config.toml
num_hidden_layers = 9
hidden_size = 224
n_experts = 48
experts_per_token = 4
d_expert = 128
d_shared_expert = 0
hidden_act = "swiglu"
moe_layers = [1, 2, 3, 4, 5, 6, 7, 8]
router_score = "softmax"
normalize_top_k = false
routed_scale = 3.46
balance_loss = 0.00665
balance_bias = false
router_cosine_scale = 10.0
init_std_router = 0.0374
lr_router = 0.00144
vocab_size = 2685
norm = "rmsnorm"
norm_eps = 1e-07
tie_word_embeddings = false
optimizer = "soap_variant"
learning_rate = 0.0144
batch_tokens = 262144
max_seq_len = 256
train_tokens = 730700000
max_steps = 2788
dataset = "wikipedia_en"
Below are experts of layer 5 (counted from 0) of a mixture-of-experts language model. Rows are named gate (a neuron's input weights, with its number), up (a neuron's input weights, with its number), down (a neuron's output weights, with its number) and show model dimensions 0-223. Each number is 500 + 25 x the weight over its row's rms, rounded and kept within 0 to 999. Numbers have three digits each.
Before each expert's rows: "gets" lists some tokens that make up at least twice as much of what it gets as of all text; "comes before" lists some tokens at least twice as common just after its tokens as in all text. This comes from a sample of Wikipedia text that the model never trained on. Tokens count by the router's weight.

# expert 32
gets: " (", " ", "–", ".", " =\n\n", "N"
comes before: "1", "2", "3", "S", "C", "A"
gate0:459499497489494553485467473508493491498460518500500505463539535465535502490433504527484490490477465484493520508486438496496500517498478492494541510543525537497508461523525462460518469471490499441489544510511464515512527505434521545530483493497493475493526482492505507453498490492484509525506471473513488505453491443476487446480508522493471506476508533529522506464505477527491497516475471516455478487460502506517477463489473566511489525496495494520453485525527459487531526544476503492473516482509467523558523512487480517524519497526497491529518508492494522518476491485512478481500483486497527470506503462486498494468540528518516498508492543507479463477494465513486506429511
up0:561473541512491500493511516497509509500499505564493506553503481503473455472520500539524516494508448485524498508505520453475503509547505490480455513477501503525512491505500466510469518512481527495491455485528490514489508447472497491495553493499516536462506461543468494524497469480501458481496502461476446454494525550494463529490474505514518478488484500483443488494527487524496510485514529499535463483512523498483551451508530518521483474500492459475503528494482517504531520512530513469479512499505456474457469516517526504535494503505485519481512518526494527535500488481521463493516477490456475509518488452501503513545550538491444480492518541455532485470528506521532480490514
down0:483515517488493475516503522459532518510538474511525496503486482499538525487479510508459549537443557504507492489488527485480501538494489493538501486546456488509505522505492487496472466531454462470501505485502526526508509515527455538485464515503501500485514512486506486485511512532477517497506475535528466501479537470521490499543484568509488494460463517477483494493496506495532517491480479512520459508470539575511501507495455468496480506530507536503527484493528463468524483467479531490492480487572513491497475477512500510437473512471493496471481439480504462461512442523491499549498453506498488503498506487531523502507505471468512522524516478531506507511495497537457519504549
gate1:496521489463483536507512487525542476524482498482546505480483517478523512483478474497466525491480495466501490490490456502493501495560464494504475457475529508511483463499476483456507513513498505497467511520483541494516537506514500483507545485526444510473544521479514551488481476491546460487485534510501521495506494516529539520509475519484510481504486513500492486473520485543473491495523514501518484498531511501478510490460473525494493478499489441494482481489494503451501517459490507577487492539497496473554498520452506472474473453528517469479477539500538488504510511485484509476518426492502480499499450504487480523511539487453555557439534482541513490506529513468485491500524
up1:495481485489537477479533492465498507533464525483517473510503512511499482527506526532480496520520498509503550535543533521517512462500498487539493465495467486512516533484526473528509503460499490474526489478461508499553483517467520518469474515466509501559493498518533494464460478461473474469503532504522496461527516524477545452491501531476504512485468514525479543488494515499479500540517485521486508503479487486508512477490509424534517472482529494453490499513502541513488535470544475466510438494533511512492504562482510538544537475478478503544486494483487542504535518540503507524545504500454476464518534498515488516510494541492470497490523525487502503494475514525486521503442
down1:490498474510474538477482478483508523504495505496544488530448516541525535444491509516455528479488513536467513503524512542450502458470530525536495520473529499528515489558513499485491464472462492485478550495496520534498509546555491506533472463481498491477497458496499506512462553507521497444504490526538493504503488491533472492493526487476547495460541510476470455489503502523535507466535517485509492515488516500497510494503509515497496476503497491523529528477456463510485496480460544486488495485511516501527524554508541489498499500497494512453544469529540491505503482497523517487476507544510499505490479504535511454483499555523487455493477506499489515536504532458503436497491

# expert 45
gets: " |", "|", ":", ";", "-", " –"
comes before: " ", " N", " S", " P", " W", " C"
gate0:511554460512549519512505506534520477479483501513469488509496484493506500504495494549516527494577527511495486479562479504494494515493520465466475454520521512478469489511515484485518522500526520569520515530484518506460500462521538480518479587490498537513490497486515556469510463503480498508503460495467517463469507488526495517478532521487513489497497502555510487479464507519505498501497533523485498481501483454484533484503461491481504503526488494485519491500495533469482459516492501515541557534480491529525530547501503480475502436495506533487470558482547503492491503510496558508503515489518546505479503502514486521493501514483507520511508502508467507532507531523536535451545
up0:523487518526492516495519510460512532485560485509535481516499492536493534457521473485511489501493509493505552519494468512505490496517501478468454464456456474529449478498542470477495518480496471519493469544489467525497488503506542493479491537504477510487476488497495506488519507501514543535517465463546499490534520525493490487532473516507488465504519513501504497517530491503493511470540435485491518530532516496483502477492518497472517526485529471552519515539496550473525519569529487529519538510514508481504493533485540474463505510520494500517499487507467513535545516536528560501510463501501499493535523502507505472516505501550573488505476469491502551501472500453515485451479
down0:492518505472521491507535499514498536521476545543525493481515527471469534501556518533490523505500500482503486499514509472455492513518515498548528483507478503489482487461478502504553490545468470452541504475513490500543493457503455513528433476511505507556503529471496467493498524468505488519470488481480538500552451506498497504502531520481492499480481476475492489479515508522452502455496459524494471534497489435545485506507458540520512525492476477475528522552487486484456505498504497493508472495454505488499518485507522471524529515553517511484463467499474500472503500570515519527504505497479511520484493479469468482504505520484490549483482491511467526519553509524509521524477
gate1:490491486521486492491477525501533454519490425521505513507492454532546481488493504527524483471507487510464507501529453502478466466500503463509506502475537521519525549503482484503533535521473489531501482534495471487514519521512509477462487485530527492495485467542507523516488506533501515525473525581508537455480547502515489474523476477500469513498494539510482470530505510505505465496512496489474517526492476523507466507484532496483523492554484556486447476488536464522491546505497484494515482483491488516453489486509522497482515462509459506518442501522469487456520529526529499493491520507508527491510502533531461510508543496488532497544516477542477437492531481495455533489474
up1:479480517520478499515475550475477495492523490480508515466464469523475511542497495480518539500489479519495532514488501541558550533516482484474470498476502491492492489530510521489476486501582543418525500540493495508493460527467501492501499514519457527499528522549525469469472487516488493473487523458476468488506514509497457533516524489491534529491517520497551485481498510547511489489542494483506526457453523482500509506485525459502490517536499522513546515506458539476478479514484474509474547525547540505526478512505484488476464488524488512463556510527509512459527487494498469500499487530503536512516492465463475482527472473540518522499477483504467507484523511494508516499520
down1:494485519510472531472536497499539477516507487474483459428487502480460508480497479491480479494490530488505474517458507502498499468480499488514464499516537486513517484512447516512502537508454467529551513448528503488535464561533474534521505495470471522465518497469492519494492529516477462483522546559503482510476491491478469506521516476523520519479481492467461501503520513521460512472474463482516488467523526479520508495515472524451492499450527471553541494488530512487520501475470462466480525519519471481518511474488530493516514501468526485508468517507483491519481488485510536478507529508463507525527520480534497504518506493488525494463546513503432472456513464485540484522526

# expert 37
gets: " ", "-", "–", " \"", " (", "/"
comes before: "1", "2", "3", "4", "5", "6"
gate0:533497481470535513459520488502472504463494485500459522485490516495505493498496462532474507531538488480495470525486532471470516521478534487511497503506496490513479527513493533487523518463493501540469513479473470491493502466508513457499485520530508509523491550521488515489518521494533498520448482520492511495472492540534511455451518490498539530467493541518481469498478514474454556510519481527506508538491553517570573489522459504524459495498490539486517494494508450508520503495493501512536460511499504539464511509461496511516557522466492517468497503500506489486524515472526526474486510530511501475469492524489520503466494487497532458504494528579512531503557503520537538516480
up0:478535475566464520479522524511492496465528486509489547489530488491532477452482509527513484502505486523463491480498503488497515517463496519499530457542522456513481484529529491488520515490441561485515457467528471530479515495499511464496469448531497532504487497479508497497491506517481518517535522512474512475546548482495491479504502518503508485501505505523485519515461532493495564504537481535524526491514516516532521503480519529516526499491492546449462511468542486466484482509552547462549461524533462522476501498503441454520495542505493529521489495516523501463484506509546522505497487493479458472470504519507507500531522454497535527466496498501502507505509507504538482478523
down0:464492486508565544474503483470468516554530548489511486513481492544511512498500533460500489483472498540484493531533506568508422497538474524458485539555505538510527526494501512448458490507545511453488510517497521516526496511470487506496501462493466515510467463524469543473489503488503529490455493480502523506506466531487528507504493485490495473494513517494493494470487481452473548511475505492470504483501502509473499523479472510510481515484503524514551489456520509535497532500507449471451554494500508469448483485489516487505502515500481461506533529460468506513508506503488518527480452494498479455484483509478501499501455512507501449514474505494475530473499483478503506511489
gate1:499506487488454504522516525506528503515521551519524514539517482518518528504547528505507507532466521456472510509493483488466457556461572508485530524531508478509508440473494502502489536511490512469478496493476530490541501497488496457465551510559472501456479458473507509498503505505533486499521490492485478486514535521515490519510467458494489519460504510528442542461496496497476541452503493534442512528503523503512507507457477520509528521470466493508512472478484505512525502518492494541547503566482441523549499535535496503489475511490524484472524501523514514492509510495483516515500527522451507507453503468498520530510517504524504531471505489478469489499512541511495505479507
up1:508531510497458493444514524475510458471482495532506479525482490514499495466472485506479490473533512485532455518480518509485460513493477497498505492487519497519502526501535494495515510507489510520502509459499505483502488556484484531464512506513489473535456499510464515472499493480527487554502459548488522489469501505493445500536497513485496497503484484442537478507510483439508505485485526532490502539521551448525477505497459502489503475511490508505528510506544550497472491485499506519520500454538472466523529470473469505509481493520488538475468509470515526503511477507479537436515534489554479508484509509484518529516474558455467477476453511484483507501513474457488561502440
down1:527501502459489516552512546476488504475517517488494468493541466470501514499502484486488487500476513502538512475511504509488509510476476547475509492489482464510497515485532475505501496521510455508510486496558534511456478487517519510539532485503512450454459446484517487462539511551504495536514490519477522499527503508494494498518480470478476541449501474520480546452521509486492473550502506495520503526448501514521563478508497497492477488515502509460521472487480467491518483498531480485513507476477483511499458511537505451490470478492519505479487511484509531465494458479525454535496528535419460510477473550518498479519506440512523521523511479467514490517531548490474485504490

# expert 7
gets: ".", "-", ".\n\n", "|", ").", ","
comes before: " The", " In", " He", "==", " It", "The"
gate0:471505500493554536514534511505448516467495486453493516533494516449539504492459500537488488470500485492472482481507474510528555530532478519539513480502486499451517514532526522466511527567518457459478520485521498467525512523528491476506499495503507473510504528506497523507516524544513521500500460499462520483450531509471548509523497533511487466476476546442457451497500490490503512480514518482497479494474476519466496492522539515510528519464505481518535490502529498527492512481490489484501477475454526481555529490510487461515484492496506498503493505522473483516506529547449506502500528506476459484511500485478505530511474495505447450525455505456518505469522491504485450482520
up0:531523524520527468500559489508489493498559492521500524490488505494512498487500479569525488511529521489479535478457513515513540482534504492503509511487514525509519523507458487508535574490542521480502537499491457491506493511528519518547489457456482526465494485521477483465466514525537463493507472490515491509492502532516519502504480466490498505534521535483492485546531508493482492503480480501494489481476475453472499505501521511524528464486499533460526488492526548478522438448462468477482489516456478499507487517506475538506522490461501509489528491512504546442538491503527497491489490496500499504501507495516508493517494426458534497482447486513526533525496456559499502539495
down0:507487498528479499486504471467512488514476496461521531456505516477466554490504544470509432512467507471520522504497529492518499510510519498539496525462491503485453504488492493526515544465463535527542490468473465523503537532493499494490483511482503467497486501488484493485532501512516548434484546496481472515474543500502512479477490443516508453485482490518516480503486486456480448483475516482496532477511493502479496477517502524504481475500480517516459488527540516523513535515497518464533536484504481536489471559516496495538503514506500475474539514489464486499534505537503493485512481488435556530499466481540500517491515505488502522487560496542473485522479514444534519536509
gate1:536501498530529487477496539514503469513451484504488489469468490502509476469498506504462506479487519467499522502499484483478475529499491514506510475535516482481539544489497509505534452454484493467526493538447472479512492500485474505490483494515525477509513471475521523550520487491476509500535516517475490493557527501474493480509471575502506502525481531502510480571540510521467488528516508497516453497519455524504507540487518538521473526488490487551531537458501506498501496475503524486549530503515583509486489511502510480498491542515541459522487516466476509492519514532498523509533542452513493490504477514473503519547559537512505493456505502489483520460474523502538475469490
up1:539492491544508477480493480500522530446516487522508525509476464516534504515518460491467537490545536472502525464500535498508511494478516512474522473544484473509512551469512525470517464451532513505487522512506560525508537477500482520498526462512498501564480509555500457516543502522500494496501509471496512526557480474550488499549483531546519510503514480511533514484498516524499452542498456498501522473501482525506513542511497493531533511507543500515474518497457510511484479474533532475506502514469518467484507522505457505480497505506511478467534495467489506555506469541490469472519512508513488479547514514434495515495472485489499504467503520507464540491460491519506484492466
down1:510520493499491497506493475453467473460543499495515487504483481473514522513505503577469515472536482492500509476539498503483457515487491467488525471504484477479487499508507476502522492505476481506486504490462532539483521507494496537495477510529476452470448482505505467525481507561513509513502519490474457505534522543496454485514493506518530538515522484453495481443495476501473450489486507479505474500451512532517475540545516453533502461469491488526513562503517482541501506527507500502475504464493508486507484527535482493472496497475519511519497515457489545465523501525507497512489487454486504505523498541477548482518528535542526517474486436467514485495556526496482524539521

# expert 44
gets: " |\n", ".\n\n", "\n", " ", " P", "."
comes before: "|", "-", "==", "===", "The", "In"
gate0:500507463471514478503451522484512533484528449484515484498504459484562492458522526474475478520490502474500512518513521495457506497501526514488520502515497492534502467512509487493520509490502488460438498526482460527533516493505512493508518516531522556478539493497505491518484458538517526526491486485493519520446504475489485482487508532493493463530513539473525498499491475512491492466470488457471515480525442537487500498543545521456525509483502496467496530506488512514492476459528504482473506471489470507507490498503488483499512531480512512523496479472559544487513520532476521476486525551512444525458482502442463504503502466505486478529504497510513429481488499509421508549488
up0:517494492495537524449513506542467511448507523482455489520478481513454500496489453527510486513539464533491548477509460485526490531480530528472460550479504465475492522456505493476487481495534481477483525504531504539514524508500499516495473518486486495573456543528493485466491482464505502488536483560458518518501548474446520517503508504477499506498522521458526527466487473472513535497490486475457494482489455539528501513509499502498514512565463502495491483501442508535468536517496510515539519477521504483476497495506521495491520500453487472519530507506529536462480524510508493539525508501495498477481507468521504485513475483471491501442488507477504478532476507500514517532467
down0:456509505462453473464501497446498518470506492502495506501499457500501495456482472531488485452481502453510496504497483521534508541509481485478513529529486504455475483479540490509539486525505551534503517541494473517534470475484493512482501495484486491517508523534504479477492505540522473486493496500509502482558527488489469501489479474522471500545496527472469515484527541522470537518511451511512463501508516479488466491534519570522484494539489492488553516516465514516489443508498500490474522477516472491469449535508500464444478527548502518475494460503508525497484499541475469497555515472505515499513490508456486461486481550531511527488486521504513469497502497495494475441466
gate1:494532462479480499469520492492512475549455560508512537500483475528498570470451483518463497508550470491521501517496493482493499515495560495487502495531487523524497484435521500467520498512508495493478458537517491448519523533508493466496483473539495535473469543469499509494472467484520471497509496509508514486496505515514539502528469542513503477495504560475486520508505514486501447503533504485485524496491497477457480503512510545526519504547514493518436484498568451454493526527510520457472506508459496529482504510493506482504505487507530502493457498481524504485473467529483510482491559495476549512488510509450482496500468532514499512514457508508499522497530517518461519510499
up1:472493525505482552516480433528513523473535476481517481535522486480471476508478473536496537500490517447536471447494590507536537452481500523529502479481538527550508521515466490504519522516505520519516533443494465512479531522515495518473489475485544478477494439476521540484508512522482509489481483508540480498512499502497505538508500476468496495498478535481510510496492491521537488529470479465477497469483505471510515544477504527468483441486502517513486502467444508519516485457493507522541490518503491468512469526463523547537484505504491490496478485463492480502524469512503495534513487514535500498466490451508511476491475472471492461484525515516506485511481467462504492486483
down1:501489488531462536502505492527501491544509501497467466483510503473521540519515522521460499489494498525508542552495470533487497500516548503504530494497528486492522477471510505508471510515466515478484495475507503465530470521506515499463437507528480488478479474505477497533517540508490497528459492525550506474465517483445491502514455534515546503558535485437465451568521466505462472511488497525481527513518492533525543524524465526479531485492501513510491499513481480530530502507510482443517537560510502521491476498505481485543480448490488483479452489521504494493493470482547476483481516478485486462481487511497498502527495461525473535520497473492506518503472541530477517516480

# expert 34
gets: "ing", "ed", "il", " out", "el", "s"
comes before: " to", "ing", "ed", "s", " the", " in"
gate0:498517514506532500506539553483521473510482503470519508449532522501536507503489469507532486468488498497495491488538538526554494461523453479504538486497524502507489537467540474496508514520491517530498472498488465470507473527505515497485517469505478541503511472445519483511514523445520496505511509488476466460529502506496512541464495437462479484522519506499458497522450501526451515488467504484498517507543505512575538503554514485521497523484529420493521515453527513490475478491483524514519502503484533491524504496470465494478495529495492484479514479517516516463554496515479497468492471507498485508432438515491514495487513501511476475523473537503521509466544506502480506492490
up0:476534514525498475493516482528554511504541480463506517493492458497456513543545497504497506518555508507498516476465526508486464478515521494513494501468518524451493502492490470497489506471484477504502485466490504506491492491547518493512496520518506524480533527488497525514497503475495467491471466484498467464514467532513479487520487472561476489455507514489483505504497494493472496531472475555534497502482539502529519517516445457527510568485492466523471523490502498530431481487444451489487410483479529474466460498515473487500501460517478504479509498480461483482506515481525469537505455469502514539506536488486477467494504498513494530512518511540488494496525533485451474513505
down0:465538512523499484530515509505493486469533507478473489507500514517495479530477504551499494539435488504509463449480522499497482491496531477460526513495526465509479506533546500463453456496479461516497514501483459532503464489550513542491465487514501486486495495536517502513489467447497504487516520495494496540512526492517505524489515461530506472510478562469497520512551463510562479484491499490508412489556495495492516481503499470490483443526477512506477502529522533504483475516474502515542491524555502479475524568524482519536500484472525496488473514498458484522503478538466499460527517534473508480505500489519523473514501490478523508496499501496489492545522504486465479499513
gate1:496526529504493511519521493478530495491506522475481489518498475533492453502578507521491533489480486536520463485523489514511512502506494486495500542468512509453482518453436480495495511516521509523497476505474546504524503464517516482545514557496511518525532463470514504455495497544486523496465478520508521513489471504507482511494458517467511515518501531506455470508520496502454478501500516496529478521514533485505502513466471510489507508523548542515498513512433515538532476501492505483475472510496488444525521514536461512520511441521532501532501482511478490452507512481488550488520525520506492482487507497504537529529499519549527490442495516506551469526463472491455549467474
up1:479506484472538504524460504516479458528479519495479504460492530503512537493451492514509528497513460472472533482498507534441495525485519480506473449518483497493479525511506514483537476412470473489511519497456512505506509514540499505508490505537471487530520504502474495555490477513518488504489537499519496564519523502504540474472527505519500559532501449508503503472496475496510523527481512441512521491500480502497556524530520513461471518529497453459512477532494487485503532517523490531531551535479443526507489493524500458517539521503516488453510507481497470538542528467479520472485473531511513535513532522492517497469511516468523484490513484475501502473471500515515485480499
down1:515543539496480535456496477485499441495528468509464516518503506528451534509546546518450478535543526515528504490514493518508523511515486548486515566455476488478469482493486502510479538510524489518480467524527483502498464482468495496525501533501502495489486495515499499459462482486460520499455514468464483521481505509469474504501476505473529479501443499533494545509521484490492504449530528539480489494496464517564461505519467473490537486473489490528487495467497525512492488523513524479517466513530529499480462479481511521488519461466536507512515523526501433466518488522494482479537465507498463498470516466505516509490486497533491514499469439487475527513469476516505506483520

# expert 35
gets: ":", "-", "\n\n", "\n", "|", " |"
comes before: "-", " ", "|", "=", "==", "The"
gate0:484472493507480521477541523499462559497548496471465490480497486486503500465443471496519503518516498456505495504492520522423511468517477478495505469505489496464535491505470527501485511493522478501500501514563531495513526526508474478473543516517490493547530517489485501496511511502505513470504494484535524491496523536497481500496535490493514506470497488520474494473496512492516490486540434471534541493484482512481490476495502481475445525480471530491493537525518486482464505462530480485490507518491541478512503521501530526483496471484434503554482535508515544434465487468504532493485498508509474503459507509500476527498458459516458540467463545518529515488474483450491479477549
up0:518499500511456463462479469490506497492506512465489544476486499485490470509464454497489518477518486498485525505500500507458494472521485503534500510511495517515513501515498548515499533496501482499526534514476548483548472550492530497441462492496506490486520536518524504494530404533485521489543511483522463468496489505506479495501496507487449503474553467492473510490504456533477512487474457485499524476483566492515475428527473514493504447530490503486463515525451518498469501511497475527536525541474501462477503468486507492501485517497483465491537495472494537509510503542493511518508485476538475447509482478502542516514511509521462538483466502466508455496505501528474508495481
down0:493516543524519468554508517482484516497546502547515480466515563454506502463457514534496495453493519499533489492495518440511454512519485494504528488481504470491520502517484511468518477467514504495478525469515440451483485470523501458489452503478517493500484479450541509481514481534533453510504479476461524519501479515467551503513492524505507499546482482506521481490469505471532483469539482505492501499493490525514500499483499532511500516504473524484468522498512482495497505490499480525480519482462476458546518511458490502485513488515478568473523478453514440464459479546488531471509498487481526487529500519489507520485520560465513497495502475485464520536470494492525516482510
gate1:495481500479516493479497543509521521466478470481517498507515505465518481535489559489536526500496498462519537473547511511463587508488485501503488497521520467492477450456501516502492521492480513519547506459483491542471468441509488497520499505520475499524530521509497527446507491461471491539498482489511506499486485525480464521479498478500509470473435504530451485531490516498522519475515502518514514441473535518504527508477504495502479522511494502474519539454491505496466532525524479461479457522528529463512510486487486506518488472505520505515492520530494511488547487499552475499551476486546521518511489506510452534494511465523513478502488459483504549510443531481505463481490
up1:554517537538529479478495514494517483482492458515537488475488520556507511498494466505482497472521518460562504494487464538497493515479481503456436498574529525547464520498490483487519493509463484538514494497516538511494474462490473482503478486505535542488479506474480478515482502518510519477519506511514510467537498514537475514467493490510493533506500496496521533471491462519502474513514496499505558494536499509527502534504538480494469490503525467557499521505492511519537528503515522483539474451505530497511534513505471515521506524502508475476532546429460503513506489499509500511472524506506498483497490514529490524484430549482498481527459538503537484491475497463528459504465
down1:467518495532437496536474546469558526483459551525500516506502495499500599566470487491473498496501456504478437504494510493499479519514495525496511484489533527507546519509511506521495498464546507513538495475535521522515498475493505471518494486479501487512495474489462505507483506492550534493521536490502494505507532492489510447488490531527511501504556505503501468543512502549464480484467508498518471452455493490491467457493480497559538514507501488507490468485531488487485510494502520483516474491495464516515527523483537489512535518497504475463455517529544477535511497493498490558493479464503488484494503477514510472487507497476455461508487476531528481499492505527512480495537

# expert 30
gets: "9", "0", "1", "2", " W", "8"
comes before: "1", "0", "9", "8", "2", "7"
gate0:486518463470519503486555465535493485474490533496507483517497466466508505533493512461464547472519523555478454517491531499507491522492498483500494508472461537536498505511507545470513489506524542503513500457461522486535523517497504513463501480476497484465510507493547503520507520469539531488506473492506515494497498541518492477491498509467460490492472498473479544493494516453497489496482523504496477490522459518508548457501508566523522473515505519431497542519500543446475513531516514500524469486479559524516519477476490483508515549516498512539557468472490484485500461534470513492511471478484522500511493458503537473487459516507455488510478503480526523508516537516503469493460
up0:513479502455517528512520533515466491520493540480494532486520506546482485470497480512493453505512490520553483501485520470514515528460509506525475510468499548555533551483468438492593480536500507555485500474518486497503503542471485469493505523510508488498502511496513462494536506531561520527529525534512513532515493490482495476493503484490487474463524477444493529529498540498513544517512477540519472509546514480502508443484502527525475480516468489500522504467477513486522506456487508474517523517522543464496482498534538470509512462460507472479485463506495471521529498463492494503458513495489505475475520532511519525511505502495508510530512521501506539486475509531500477518540
down0:452509470467504475525504522503534509489499523486491524521493470493506500532488493489503503468498487529508508520501515502537517495504521515491473494506493555534510475505538524484480502547526521545481520484493499475476466500501445544509475505503528523563532475508457517459493469504514489508533530501495500538497485494504497461525546476479537510521518514493527518474510504517506454484482468429516534519470514500550470496443522513466513511462507488513548507467519536481508486493505512497464461520471493510516492509491493478471481509525500462535436509497503534503483477505482517498484498502492468553411507525525507491539469530475512503434480516532460503530519458518502499518518
gate1:531500494497490494544487508464495521490513496503510515499467471526506443520508502510535550562518496504505536478525491474514473493552481499455501539499487514484494471465521486475471460498499464511486528509480506495477537472484487474515502487450469503488528483512522479520509524485512467524504496492482514502525507502524495544506495492476512566504505501486484553490482517476462532506476508511531513523435493508542562498515538458520496516454549512537483500474514524459482525509479506490511428498526459472518509508548535503510472489488498481507507492471530473494525509496485521473497532480519533550511473541452495503470511488523529513500501494561522482530491522536510557521523
up1:473452532556514489495512521492462509543471489495505515485485422521491492501452544483499502498526485514494511523485486473483480496455466492501479471506433540539515492530432470435517477503503476469471525518540543519460511505514482491535500508517514541527498490519468483497545524481518463494514514544479501484522501469506523493476463515484535546495511476555481511495510491494499491546461522487553448497498466518473518492496503482555514489507494499475487516522471501473510536497522493517520481487491487535523503517545470492456506524523509499455521518508495513488513517499472479480480506531513490476494510539498486519503496464487488497492471467523500502553483487521504485511441
down1:529521536501467522546465512469504481498472540474527532474479473525532485508492508483481522493472499500511500503512519497540507548509474457460483500537492524539531557507504516536474516522498506503489514541466482447527488471495459507540477517449476505484523472539468510544472547470531468482501509489528517536484519533483494481513490457497535528520534505512532505525514513505467518534510509474500513484500470494500482517490510514492500528487479492503455517447462494500523506503508492486494538503563463528487468479526516509490461473486472482504469486465487514500500502521514501463515505531537530496481535533474539495473464480532525542523509543477538493565479485477548506501492